Experts of a small language model.
Size: 8 layers, width 128, vocabulary 8192.
Training: a variant of Muon for the experts, 465M tokens, 7659 steps.
Below are experts of layer 2 (counted from 0) of a mixture-of-experts language model. Rows are named router (the router's row for the expert), gate (a neuron's input weights, with its number), up (a neuron's input weights, with its number) and show model dimensions 0-127. Each number is 500 + 25 x the weight over its row's rms, rounded and kept within 0 to 999. Numbers have three digits each.
After each expert's rows: "gets" lists some tokens that make up at least twice as much of what it gets as of all text. This comes from a sample of Wikipedia text that the model never trained on. Tokens count by the router's weight.

# expert 25
router:478528526507483485520568534485546541496522465527486471478496492458506505475492496503488478507550469508467501483538535517525499451544475522479493468497486510494499481507475482459524480534494463468501453501476514508494517508478480508510479469485489471498542489488471431491502501491518490506496516502527489539500491514524489468493514488506548510541422469556489487503513498492515501536492
gate3:490472488517503448501505500502517519506529472461468514525511490474481472503472511547494518470547468488539498492469489504496510452480532523462506482513549504531499480542497470545482492496514499448504528491484461494517507547496461497490472454488466467524507470491494492469452501497546502492496496492545533479524463462548495459502481481531474526515468490525484475490489488486527499511456
up3:469522477536507446494479491470481512541485498469469497511516493516480535504513542517488518498533512523508505488512460487543473451507526516473554484482519502543472484528474522559480502512536513476548469469486490491498480519450515520533494448509553488556494519490490473503452471494516498534537486535515529501513536506495487516483483467500512466518505467481491488498490470495488513497471
gets: " to", " on", " in", " out", " up", " over"

# expert 26
router:472514509515506468490533508485497498511496459504486495500488464475535498487500474501483459520538513521459509503540531534453516459490520510528473490499448493523498536490481459478541488521511489505479497531483519521501505513498507502555445447486523492500505487513506448494487534487569420486527506468528457472517474500516491476505506474489497514547502485499487515539473519514514481512534
gate6:442501499549485515519480498500498521500505529519559493530515483517493506495493477511542492495506487467479491521490481522504554504473519483503473518485466525503537493516506445454524478563522487460494465556497510516483438457460511519529503508525522460478497472505515484476502584490494506498515507496482525511514493524491474466523471488498533485474513465473485499483538518500500497524497
up6:518476506525538471533499515463460501488490499503507509480509502453507514509503465524510507489464504502466509516527538501489449502544524559491524463488507474522497523529461521504496518441509514497529526488471499481485499559488522485462514522494469502509482478541480487439491455515481472525499527480535471494477546477526507480526504508474507513485521523490450512468529488519550501492548
gets: "S", "P", "N", "L", "C", "M"

# expert 13
router:471529471497504495490531525479497468504504523490501522461517504470536497455516464459455496529547500475490532473524549506472486450531518536523508474459463549557495468533530487469484492535489512472489511484489511510516476491463462488520508471497523503498498510456466475506511507481562481500488515489502506521496491507528501466478488454479525495481469476540475521531523525512516468518500
gate8:492457574483499545497487495562492509550505529512498503474512478528491483473536479524487491522558469474502583492502507462491553506476466525513514501504487526500513522446519495527509515488498469518502484518522507500477498491521506537495513484492485495485527489466516465537480517473531509519517464489497531469493528505495534478489517468476475479462474477528503526512468473523479467488498
up8:522483528499509524492482506522490500495499530514543531487487494524497524532539494483515488466545457420490501529487512504495461526511501522484481484537483492508485474514487437526464507508509494469528465511532494493479495510462495488510512521448514472496519491519524470537493473460534475511536486524499507437485515502522520457477503524520483449545506516507491446542509501537513531514506
gets: " of", " in", "-", " for", " on", " from"

# expert 6
router:493521517536511527497522480459549477485459460498515497458490486483493473462450477471467485494526511533457531468494505489471497462481515525536502484536491488528524513467498505459501482552504507498476479479490553523493476497454506513501439492458550472467471496511494483496494477498505493483479530482536450528479481503483495453491553490498491513512489475540481489496525493487520491472504
gate1:459530484515476504483513480478472511515498480530527489488465470546521510490459532492509578541515502530516510497498508501469486465507550492516462502497512481509533481512486488520463527540499481515458505513480535510518475446494469476495473510481528484463480539520495460480501502530490528450526532512479503468500524467450548486508498503532476491491511490517477515517551503489483503540461
up1:530505501537532514498479489535503484455497502498486495489486478530467469479467500527526533488484497495511475476507507480535513506449515469497507490542517480520543484520486447517519522534488449504502538484521482512456532498544486491545466503469521492504504518505472538525486489521515505533476520469451517518471529503507419507468481453507474493534489495457508478508501523491489552521513
gets: "'", "ti", "s", "si", "ng", "tt"

# expert 18
router:432512495482510487520529490465543505518478467489504515477540482496543545448487482492490482517535501476496499467541517525482463499501530492504527488475474507520513513494536485480486509540468490509470464502512544536469512517497528495481422486452498501446481484467490467488490516462514467476511503481481466524481473489502476454522538481497505494541494504517492464513465527501516499476510
gate11:435496462435484509535510529496513498516516458515505496518503504509484508482479469490483485525518467494505483479501506498485514478545490532513521519497486451531487490558543508540475537546488457505538489478523496471486501486518503520526509491471519542485501495519491496484509503484486488463457533423510514492487486492490465482497535480499490497500555475510516526496515530560498470547501
up11:500513526487479466511486515493509491447490479477503520501486507508466461444520526501527509498545534472492486498507487536493482530506483508512545501495499502449533545457486468491487483511500499512477506491494489468524490503491471475519504487555501526507516536496518474514503470512516516473495535505488475500492549486451499548429490492519549512469481450535531495534451549473502498464493
gets: "a", "an", "h", "n", "on", "ton"

# expert 10
router:429535481509528467494508521486516503494500514521523497505509494494525541442466464492464485498522488501483505477522518471485494494562513503503510489532488505514552549435507518502502481505499479509481477528465541501525534515494452506530495499440522513479472510520462458481499509468553467516534511507496458522488480506490463492483531468501524514477464490529509484537476498493516524489496
gate6:500550506518496466514468508508478467547492484518471492492494529516469539515548463492504505484526489475511513490534477511483482514500517520518502497556462459523496534458531511523514505511510438479558516474500529474500519484476507513495481498510522516482542504476485490474479504483507469455542500452476503472476457481524520519486524502447502461527520513504507472542500474454527519532524
up6:506503525472492509571501494520537474480524539466468493486566488497513520496503479461481462497522493509540473467528511533509552528535498515454472530491523506514534474523528505512505505484520507507445462539487466536538473490509498485491498492520486480478540527522512493512567468496550495505486526508502501510498529513485508493519474535538516451507482496505487488534478509482492521499464
gets: "  ", " 1", " 2", " 0", " 3", " 4"

# expert 5
router:492517527481499492487516487442502543468485491522520477476501470492516495460474475457469504473517509479478492492523536506496455492543535514535508467465449469523524502440479492461494507494487467488523465527493522492480487514442525517515484496477494498479498492518489466482518463505527462493526562483499486487498460495557450448470518490457522524495511511506502517500497501476528505522499
gate8:498543469481553494536482477518463535498531514481497525509533524519511524492516476464513485484462457517559489505544521519489493477520494516513519517496487505509486522492498487483482478464504506442516488477540533516500526515467531529524479498529521501499483481500482482453520478501496480490465500479467475473515491521498458467480549485485524507547507503520486471461522579503513534544522
up8:530467524484510526473509484440513485503536507462456456474502512511492507494515504507456417488504554518527475476507514511513467513502519522494525493475485500516471453458492520499493465500532529529508511500509480533467492497529519492479488520465529514473476500493528481523499535461518474486467470507534495503511484519487494525499539532495482545462460461517487498493513484526472561518513
gets: ":", "-", "°", ";", "′", " •"

# expert 7
router:470546494479491462488561492490549540510469494467503514499507478512533472497473501494480477534557523499459524454493504489488493459542495504513499466501490527495530507497493492479478515542542464511511497540532530507471515523486479523531454504452518506497494474489508484482549502481517504503526528501526489508512455495500512452483508506439484553496465470507476518482508513486520474546511
gate11:537501504529482447481502458463517547542463456487489533492476483493466464497472517508481490486485529478552491494493512485487467509511498497486515488515536491453535484500513466540504491501500469525535481526492512510492500468508443537531501478508516493533504515479551507490509497480521486511503490498530455517534473466539495504515523530462498533478483554495518437484504511456532515505516
up11:483520495474492462492514472494486484507479477495543500490440468496519566494475498519521515530544500516504504531544496501498484512516519510501485470465498511487544492557484494528522520491526523573519449486490457454532499479471514491523504520499485540497482516456522520493516518485479535502482553478490486484509473511512481468451529500521521470513448498481508493460489467520519497529502
gets: "e", "t", "n", "r", "l", "k"

# expert 4
router:481533544489523478523535509463547525508506508515530545477493489473523508450481493526462477490574498528465486492520533510465483469511508519496514456498459490540475498484481479498464511503468449538518518529473549536497479515486525528524485469481504476501489500488462460505487521476531473497543523492461465530504477495499472489448508501454515494517503513516501477513490499515523486491507
gate2:498536492494531484537485517493518475529461483539481479498456515499500492507522511458478502515520475532486509482520506549477475453489449503479507511526493478502488497474488441505463514554502519509505490521491495520523493502511477516514519481498466528458479470449483477477477552533540497460500542471483509486485524533535515514536515528471474480476528542482500483511490457534483468499456
up2:493494499505528500543497486499465465529514495520495515487437486503457540495457477535496484504491497480501501481507518509496443481490501502490501485536479457487464463466540475519525496541530509502470439504476479493511486489470528464481527519447532509483498534538502515525438478494503510469496492520506485500494430536518507522483495497468547485493504489509475504494472472544475508538475
gets: "\n", " P", " W", " D", " R", " L"

# expert 20
router:472533549482520496498497461432511488478515484476511527459518445507480505471498498502467514555567479495463473477525517503472515458546466497510492457523467468547508522470493481472487485520484481525506485472476503525504518485479493515515492494470508480480516484522474480483521519482551469523482535492491466535526473463524487486499489475526511553519504491516473481489468509518524495507502
gate6:492492493523526487489550524517495528506503518517509454475457459479483495489477499505516485495508517513475529481495526497509505504458490493464457494521467469526512502503564487540531476525492515557532471513510513515501505533494513499499549518526449503469519476465488523522503516461495468463509484457506485523450545552509460470528546484488517502492506458479493487457507519496484476466524
up6:516478480526465503441506493551460518473522489499494497476537475481444532470465486442485495494514469500533494500526489503519523538500540519493462486479491462492508506504484509460530487472514524519459483535534510527527506490473471463512512486517491505476515494478497463537500518466521474447491498481496493458452486550523494477504513496459504536464511516461490489478481500478460505530504
gets: "=", "\n\n", "\n", " =", " (", " \""

# expert 11
router:464515551505504510525517513470544525495487515527514528491489512505519477449494472460479508496538519505486471480529539483477478481517530521539509489466460513534511488429488478466507517519508513505527491515485522517470501540464474514519485483467506500476508508520482439459491480495536486501509551506484483497505465494533469459510529510472498539520482501526482516552471501544537506533480
gate8:458514529497522475468488503477489543485546466513521523529533501503501471515519515518516470468501492499497490485467564497484473472522487533479475476490500542575496504477477511485527523474514495535492490483477453509481550538503523525522502467428533475453522463520506504524521490486496495474496493496514532536517518503488498489531484510495533535455507487500504495491483506513531474550470
up8:507522513446540465439504506495478455549503500477484492525532474520519480519530510470466499498499469553513490510492522502504466495519467517528472485498519531469506504488524529459518470480499469520553501495481493506539503517458509494478489473439529480511548519498517510509497501541512545527476473559514495499494497508471512481531497509482496455502465527500510474485519485547529464502513
gets: "–", ":", "-", " the", " –", "|"

# expert 0
router:461535461479488498535505481482507513487491489523507484506497486478534543475504478509477490514517539446470528462509537511506506500513494504511470461488485474516506492468517468417483511496495473515474528503486519507494521513484506523525461490509539430489529528480507462458518510472560495533516565506516513523491457502508481502484502464479495515482493501538528500493501459538536508529484
gate3:523509511514486471544470505458511533480477524480487528477477495501515492488556486497418520517474487490523499463488480513496499524513512538550468493506503490528468492480499523442470490478517458535457538493488498500474536481515508529491524499522527517484490462513474473514478500533473538449512489505505503524515481473519504474496477481511512536463515563484543482506496457497540508499490
up3:483467475482486494492475493547502511492482479453492489482491467515548490548501472479501516556491477529473494480545503516550505455523553479536481504536507527517493509505488503495487488461501436496491490504477536522518490471502519509516529497513495521542526472497500533553511494496469525452470462505490555505486479520522510497502457494506493517498487549534500522533497518561521498507504
gets: "ed", "ing", "d", "ly", "ted", "ated"

# expert 24
router:499527479497489493495495474478537579490491480490551504519500477461534472444495483496415475506517469480488506469513499543476473469512493492517482494508458507521499514489493499446497493535486492487494529524467518507479495511491507489512448496498513484486503495449492491437533512501538467531502544513495497509468504481528484438489517504489532478544501500500505502518464506524530468499503
gate4:495579485529528469480503507532564485487524515513521508494496479518499522497534526525517524500492518488476497493506534491522484472512531483475479438507506528522520513517509536481453512505559500484481516466476492462514528537540475470474493524483524492469517504495493519512501508489477462517479556531531492519524510503549510472561480526470464514550514533492487487507490514514530503511496
up4:547456507520503501496520526517514499474501504533480458483471508517460497528493481490477524470518543554522459518523492510435518552495468532502498462486459457502519506476506499521491486518560486480559530486531500481531458513500537447488506490515489503483517494496491463503483507487467498501553499538495513511496468495479460527480514522494532520532469495522523490499528483528475517515506
gets: "y", "al", "ce", "th", "ing", "ne"

# expert 9
router:470518522505550493527517485480513512495492496535495496478473498483531512482517470473466456531548551502487516468486536544483483460508508506511525503494454509552501505464483482483468502524509471526471511504523534496471465488469478489499475495482494444485499469527468462460480462521539477502491531466510507521478477509493458477443508506483456526475484489535456501487503494474527482493478
gate8:443498493487467511497465502494489453466477502506488494456501519552524448505513569519504474496489450486493544485516504504483479490525517518467501487520472543535505490480552514523505487521499496531512473466504498490535533494490492468469472491486495490497436447502491498440484520517492487514494507504490488535503540509465494498461471528524511539479491542484518511483494519529550505494512
up8:536496467493487559511481495488501458484468483453496493521511526507525513478505541544447496526529510511473479503538495471529525525513499532513482508479513496504490481501468476521516439479523508512465513469502500455479477523494489445521481475486459469523507511515485495497531479467499505497486445526481534500505476483471500492520488539472501497515488513448458470549426495504489510513511
gets: " by", " as", " with", " for", " at", " after"

# expert 12
router:426536513485494493461502515428490517477489459481519479503488497504493498465492484530491499485523506496472485482522545524495458473523475478521481468500455505527489476494486476443502529510505482481496479484509528557502499523508514505555479483497497489499465495486474500483481468465530503503508534487502491508484504478495506458483537458509479552508467515559478474566485505481525506502531
gate3:521437484486488473488509492515539525434494487526535498503464524505467531457488511517481526499532494510510525471509473499534482489479526520463482498482465512502468499507459510493482460536479526513508472465520562533498524503499514525477530481495478486507478473486484457511516529541475482464485518439475483523501510509523531486512510516494536516497489539497529434504504505480486499555487
up3:499543514506482454512491494467487499550510477524460504499525486479479506511542479472519523519498495476499504494481527505514491519483508530479495531494461511474519492507495534479515499536505505528448545498506509487474467513499528501459435519570483525541505540523478527514485481517498501515519439522511443519514536481525526457515510473505498517505492541521454502517503504524523460462468
gets: "s", "es", "ers", " years", "ation", " time"

# expert 17
router:459518504518505490527514512493531493489490476504500536504533471466541526465452491479431472478506516509522487493526524528487485445496485509516491443504511494533543489461515485491513510542489484482461498482489510525469480530476508515496514475483484484512484501482511434505490481504536463488543550499531477535516494491528484447467497495472486537542496455496524501519479467512536520518501
gate0:539498522461458519489504497512539523497515457519494440513471484475511450494529542515518517479507523484490525498526486496470493520513456510508497506527520531522449484522530494528558488519498513538518515489556507470502497479492462504550507528484495508449479473464464487523485494508485553510535519481473513534482488501494505535510537543502513522491529475491470471547505492520530492505483
up0:478490499484486516448482486513478554467459479523491508557510512489510464525466548533494505502541471498494491544531522494489498529523490501502515492427498474479489510517521491516483500490491486508513513480460448476458500511518496532534567511475517467536445527460484496490476507470534495501500540483483491518501458512489501495472522487495473509504518507482501515488470472524539506521448
gets: " |", "|", ";", "  ", "′", "left"

# expert 16
router:471510523491474484496507522442523515470471509505522510491510457500529504420488483451482505514547502518492475500529496527494469462515488513492510476492495463499517536493487449474463494517482496508507506521497534508480481498488501505480412461492475477509505481470493490480498506464496482498502497460512468502512484501537464443526506447466501533522437467510488517523492490507531495523504
gate8:465464521487525496456502498501530503513488473472450495517465526527481506501491480489481487539494487524494517442518520465486510475511490499507481460497508524507457468485514496504482509492482530495510500499511480488544493473532455507490526509473511490492549533507524481489522478530496487483489501511545430507453468531513447524548473521490503463429517508512526527507521519489458516549494
up8:517505493462478504502485488501539497458488476467493451462483496528560525472487480515495557480501510481484475513518477488478482477499527479525476527499486505528490484486544482515518473481492495575489482508508499494497506521483471492501516493499509523491532544553531477509438505470484466538533498464521458500471515458484545509498492457498500502525468473486469536522543492496472475468492
gets: "a", "o", "i", "ta", "na", "ma"

# expert 27
router:501514466540515504531546492466532493516495503542500516498481457460531488477464514497468495504556495510436486467514549506499476472520499515562496470512495503532498461481504490483501517490490480492533499510457502498516495505438464524535465472497513442490499495503426465489491528494487508499519528515497485513516461507487487489516510509464527504496489481510470507509465499502556498491546
gate11:500513482515530476504535538519501510500521514520519494531496502504483546494479512457487457534513490460491501531488530520475480472535520522476466478500468477492509496546535524482466523512517486505512513571499489476495463482482498500538482533530449492510517546525421499489533502438485497496476534501460504523456464523516527501485505512465501523486515521507483518503464503497492501531462
up11:518517437521472494459509504487535479480481496488524546498476463511499510490550513500488490516494498519522503480509525493491548495494485525496477517473518499471500473537470499497525449488485506443549471488465458451502519504492499499470517521506496506503546497488468506472518490476542518493474513530513513522482535541471501493498491507542515559474498482475512521516527537507533547486571
gets: "-", " p", " de", " un", " ", " Al"

# expert 30
router:469522500510517510486527501464491480512509468494532491483505456525515452468507513481473481545537525485468543484576495469491493488529464508517499483521495498516501486484481492471516534513518511523504523474529524490488494509510499535499463504488497472484475503500475475457488501477567454511581521506467497502488445505520457490525515512462496512474485485517497537530461471487540484491507
gate27:500547532550487554498478475537497463515498504464534482496500492461506480455504501536534475483552476493487486498463509449456513447515490496487494468537483521503501526488505465488505514548502546519502539533533448486475522517495535518512501536517504505477516483521495520481496486489518482543492524555486499479493474516495514494469528508479512493510513515548491470503480492453542496515523
up27:523478471475499512485472478468529533483483475555473464467493486511521472454476518507459495501532479496532496513458491506504515488513488483524506498537518474497506499512490490525508491477493492477457476519475514509512476512503452497497478519518522480513454464475539537541484489523481556494552470485586516525502525468531531491520488496485529486502481499522490512464485533525480557479493
gets: ")", "\"", "er", "c", "%", "}"

# expert 23
router:487557518528549489513501483477523531480474487492502504481477466496534508497482482464472495491539518557500483499573509494501481473530486497539508436518454526521504526495523479473509512506504504487483464510498538539468509489468450539514480482481519447505517480479462470497507489483526440476494537484464492512520481446490458471490507492492499497531482471510478497505478495497522505509495
gate8:489514524516553535481485486503516524510497507500535510494515472482497559493510520518525538495506539520543504481501561484489501554495490488525500499460494484487497432528490485471497515518507523512505507497467513499470527425530519516499505478450519453519517437444491544482453507483521509528473499501510495513461497516513499521492459491524497468524493526508516514523469513482511500535515
up8:490454505450458496474483505483479527523468531537506537513491512540476422514476516479494494524482476465488535453477503537515489481499532508499482520528523518522494514463458523502466476528522480491495468500499508465483504523499498456479524515542489533501500553503471456508525537539504544518487481476473485481513459544508515499471490525490531492507498495482502502453542493486495483484490
gets: " (", " |", " \"", "/", "{", " –"

# expert 28
router:488551498504479486522508462470516507473512497530534536496504461494526510468494455508501494523534471466479517507530517504471498473497527534518510495495451509511510501460488487466497527524472521483486477547477514526509484499504523510542437461504526468515502511484471426456494451492521446517521511501527463490517458479513486488470503481482506502552481487511497502521483501538546527506502
gate6:512538492540486477530503519486546509482531513481459486485511504524497481492489495545507479496488541501529528515532502521485495498500536540463480493492509504493525505505458467480516498545525488495525459503503494534479514517464482454490463471479477479472506551500481492535478548535516480471531425546487493508466494492481507465486481479524553505478518547489509479492476525510536530471480
up6:504481474470498522521538504494499474545453446532500505497476474506500504502529494461492522519505465489528481503452548492506467517465470498541510510510496517515519458453482505535494480500479467526479542516481499476514495522505501532509532533511497494540517526525526494528527447484504531513458527478530537490504476469516480531504512495489510484535487461510518461522476539460465527506445
gets: "0", "5", "8", "7", "9", "4"

# expert 22
router:459508475530511477489528465483496550508451452478532523467473484513472519479500480498477502506537527489504499483522516500488484453494530539487481473481504519538547508484506503436524508496493444510519526500471551508471456505456524481532482515462498483472516472493485464471487522465480507517555533494479482495489492502498463485529508526496516487492486465522468516512481508516506538513549
gate2:496548565480517489517521515483463524502490500509540555525511502497506486516535516496550527464474510465499528483517503487455521453493578473499444496479494508537489496493458503500482519499529493496450464496477534518468477460502556507490474542525461505495508477529480501479494483476525511528514501511510510516474489476512504480550512494483479502501465485476511508507464536492472504513501
up2:498509477486467504543489522483528493482478461489510466489468517496534476535527512514504500518483502504507518466475507497502474486480465488494529469520483494491506513505521503524486495554449481524516475438567530542488462517480529510451472529504461502512478489520495513471546505532469522516516496479505480537507515495544500531545554514537504497510554522514546524489482489535513498522493
gets: ",", " and", ";", " or", " but", " &"